Below are experts of layer 2 (counted from 0) of a mixture-of-experts language model. Rows are named router (the router's row for the expert), up (a neuron's input weights, with its number), down (a neuron's output weights, with its number) and show model dimensions 128-191. Each number is 128 + 24 x the weight over its row's rms, rounded and kept within 0 to 255. Numbers have three digits each.
After each expert's rows: a language model's description of what the expert responds to. This comes from a sample of Wikipedia text that the model never trained on.

# expert 16
router:121135144139144102126173113144152124144119110126146067088119158105113152117089130110130127152076133091131147137119132124109125147145143125146161140182095116155126189099128126146088111139167138
up0:124136164154152114109131134092093092184094097087117138126132112098104119126136074123094099128140133079162148120100124158105159160120107122119144142169125112079105151114133161098114120166147140
down0:100163150135114133110112138192127089143114185160112151123140119130122100122132130110123138128091170100127117155109119112118127115134118144187157153094104079103098146146157147130141159100138116
Name-start capitals. Capital letters and first pieces of proper names, models and titles, usually after another name word, e.g. Xcelsior XD40, Saga His-amitsu, Press.

# expert 3
router:131154141163115134067136112124092081136099102124151145103105100135146094107128114118131119143109147100158100146103101115140109110114132136108121174143074095092096146117161174123125126121095146
up0:115118144124143100145128115097118107102106128104145106112135111112137125091100136124114133117124156110141093136134111066043172157129124140140150104135113101104126113132150111106109142181144120
down0:131154098166161161129118131141138126080094128121085139132135144098101114169108085142089158104152110126154136105114145148125181149148114126115128110112112157140118150178108124161110121142109133
Word-internal suffix pieces. Middle and final word pieces completing longer words, especially suffixes like -ation, -ized, -ly, -ing, e.g. tax-ded|uct|ible, dy|stop|ian, deep|ly.

# expert 19
router:107131157112100121174150166109133143142120095136145118118116109110156113175106106130124153143094129127146098154120132106175128162103164129122159118171153109150109131107153115117098182119136110
up0:119123139155162069126152112122108089197124117126141110104112109128121137116114116092094109135132127139142088144112107113083156154123123133159164105134131130081112142133149175099119137156123131
down0:162102105115144172129174147103099131127169109139164089128100147160144095176125169096152139160121094149151174137150142147167163145115129135147108122135135136123114088104112158110098127121106130
Prepositions after nouns. Prepositions, mostly of, in, to, for, by, right after a noun or verb, as in Medal of Honor, book by, race for.

# expert 9
router:082144151116138092096139116162122120137116143089165085137095114114125111110099089092146116177123138133157100142110093134109129145155171177126130147131091116143133160122151125150084142161174124
up0:114156106124095152123157086141134097158142149130122135118100127120170108122163158107116089135113183113117128116139113108147105103102160102149131154162121140131105151115163131129143154171115123
down0:149129106107098131159086102131105127122125174153124137118121120124170069090159161122122182118145157130096138142132126135151121085149140132154135108106132106122107117143074151167131139128146116
Proper-name words. Capitalized proper-name words after "of", "in", "the" or commas: places, countries, given names and institutions, e.g. Edinburgh, Venice, John, United, Royal.

# expert 29
router:081154148123174124099127146102110099116085158119106093120123129129161127137112128160127149116107128094134113132141117115129145107148133157144121112102109121124139129127149141114144147115105133
up0:140137138129144106177171113103133102161089133078145138121119130116108112112105118120138118162157148124182120133111128111097120154108134159154096073119143139105153178130170136100140126136153125
down0:113137116101136113132110107136101109151140095103145110111117142145112103109149103111102110150159096113153112109106156118138151144165092124152104117105162161116105133139151131104108149160105107
Adjectives after determiners. Ordinal, size and time words right after the, a or his, such as second half, first, small, early, own, largest.

# expert 1
router:122171141151166118117120109100088118154108110153124100121148107124120084063121106127116088133122139097164107158116114119100113151165154144097124121133122130123124130141130113135086114131145109
up0:111116169133144112092146158129112108169143126107124117097096078118165093109137105100117100138098116136097143157159121121122144148142147148139141128161102121127104116118160144135135194167127178
down0:099106156103103080113146136067122097075085099127095116120152127127120136116114143095106092100104143130115147116143155119125171131150149115137142110106144139146164143130135125120127154085115113
Opening brackets, quotes, separators. Opening parentheses, quotation marks, table pipes and heading equals signs in lists, tables and credits, e.g. Beach (largest city, said, "Industry.

# expert 26
router:107110120152140105137159131114115103139109123122115156128070123104129119134122085141107134112122121116167111132126149117104144160154165136148118142141136126122128141101133140140118146166104145
up0:136206104121156096145075117131106103120136128128121156123162106131119152161118141138129110114138095123126140134124127138111164211130116125077158142129122145158158148078112129107086113108121118
down0:120082094110093123095099133123114133123120122155158157099106151191147168109110155139110155118110112135117139155137182137159118118112132157140082113130156135102128133143089127099135180111079132
Plural common nouns. Common nouns, often plural, after the, of or numbers in prose, like people, members, games, artists, drinks; also single lowercase letters.

# expert 28
router:117140141157148111141133137078054104143113109085134147076121086102148132078100159134118115181127140116112093158155154106118172147121140164146126115118105115123122160136131161141119134131117136
up0:124124119108146115085129166142111139138117104146111142126139107081117111109119156128148103141094116090143136171148143053130142173132122094095145130113120136114139125165121126147112158132133111
down0:146106147131137159102114081152122114163096147123130140090172123067138153142110111139096143132152112090120124141113133166130127143112160111109139093091167179088113103176125099156150157116139112
Common head nouns. General nouns ending a noun phrase after the, a or his, such as season, film, team, career, family, company, festival.

# expert 21
router:098145145146163094149142122111138109166107098119131099148122110076156126093105107114139130180138169071113142095108101127126168143172138166124130152122123094130138119124147128113152107132149113
up0:111149167179152131119152137115102138160093090155185155080063149159113073136094101115107115120137137131153121150107133083096148150112143138133147144174104120086142149106154154121127167108109150
down0:151189102080105130132112092114113176176134148117117144131108134110156144153127170134134120158126185116122133133115162090139121097119130124157127090139118153133114141136139124078110145138126149
Determiners and pronouns. Articles, possessives and pronouns starting noun phrases, chiefly the, plus a, his, its, their, her, e.g. "sold its", "at the".

# expert 20
router:133164197135184119122132159131082073141067110127158124114110116069116107125122132095099099201138130113110106160127096153146156168136161108148152121178131074087130144103127116096129153089118152
up0:144129142182165079106145135105119137131121146148148120140088091107104111124130162083150115137100108156175116099137128156092137129156132165108118144158070177106171130088141175133110116143094133
down0:091165136149137188120116121116118116112090124117112112091155143119094170155121091175152116121138148128118120197100062098113122128157125150109140115102149147133117134143133108088118143138121098
Lead verbs, line breaks. Is or was in opening definitions (Cato is a...), plus line breaks, list hyphens and == section heading markers.

# expert 7
router:092127184104126145168150133072119101134094145091140113143133119113152070097137134086128143145119140116122129120127080141118156128127151153189149124131115096146121114101151145136129121155135138
up0:137136127141133139106165095141133067143136104136144133057085085113101126100091110166129102168123146121113122131118117116096154108130103106168139149158104113133106153125166129112143151166117155
down0:105142149143152138190157108094130115111119124116117135169147148176123129115120106142143143119168098144112155100164139135114107105106132134146112137159104132126131112115119101149135109137102087
Articles and determiners. Articles, possessives and determiners that begin a noun phrase in running prose, such as a, the, 's, his, same, largest.

# expert 4
router:129151127143158123119180085127146125117121109146150134143132139118109128133103112096115124145116139106111110147108111141106097148108117130156147124189079098142124186116128128159105113133140140
up0:153079111136138122154071100103119113153136109108120177094114140151087129120148124156101164110123101103160135104131169157168103172085113145086101122148142112105080103147150165091130106092077152
down0:136115127101092114112119155163139153169113154119151136151108133132098135115130163114100137142100146121111144127101053133159094104133155136121147129180105133155101170112094130180103129128147102
Institution name heads. Final words or word pieces of proper names for organisations, places and events, such as School, Cup, Street, Notre Dame, Celta Vigo.

# expert 11
router:117150152156125135124119139108098099142121079112142119092107080139091126090093129118111156124081146118118118116100109059148137135101167147132126120130135129110157088067131117141107118142161132
up0:100155141121115106104163133153092114191122132109107125116092073111146125148114107105128107143129138087148146148121105150118149112162100173138108127140115117136089196136119144099142164156127130
down0:112101116110110108172119146145133146154134156089161103139140096117133114155117135118158124154130116157096129103143084162112147179169182147114120165113124125155159092165147107107121122131106121
Coordinating conjunctions. Commas, and, or and & joining items in lists and names, as in Bosnia and Herzegovina, Kool & the Gang.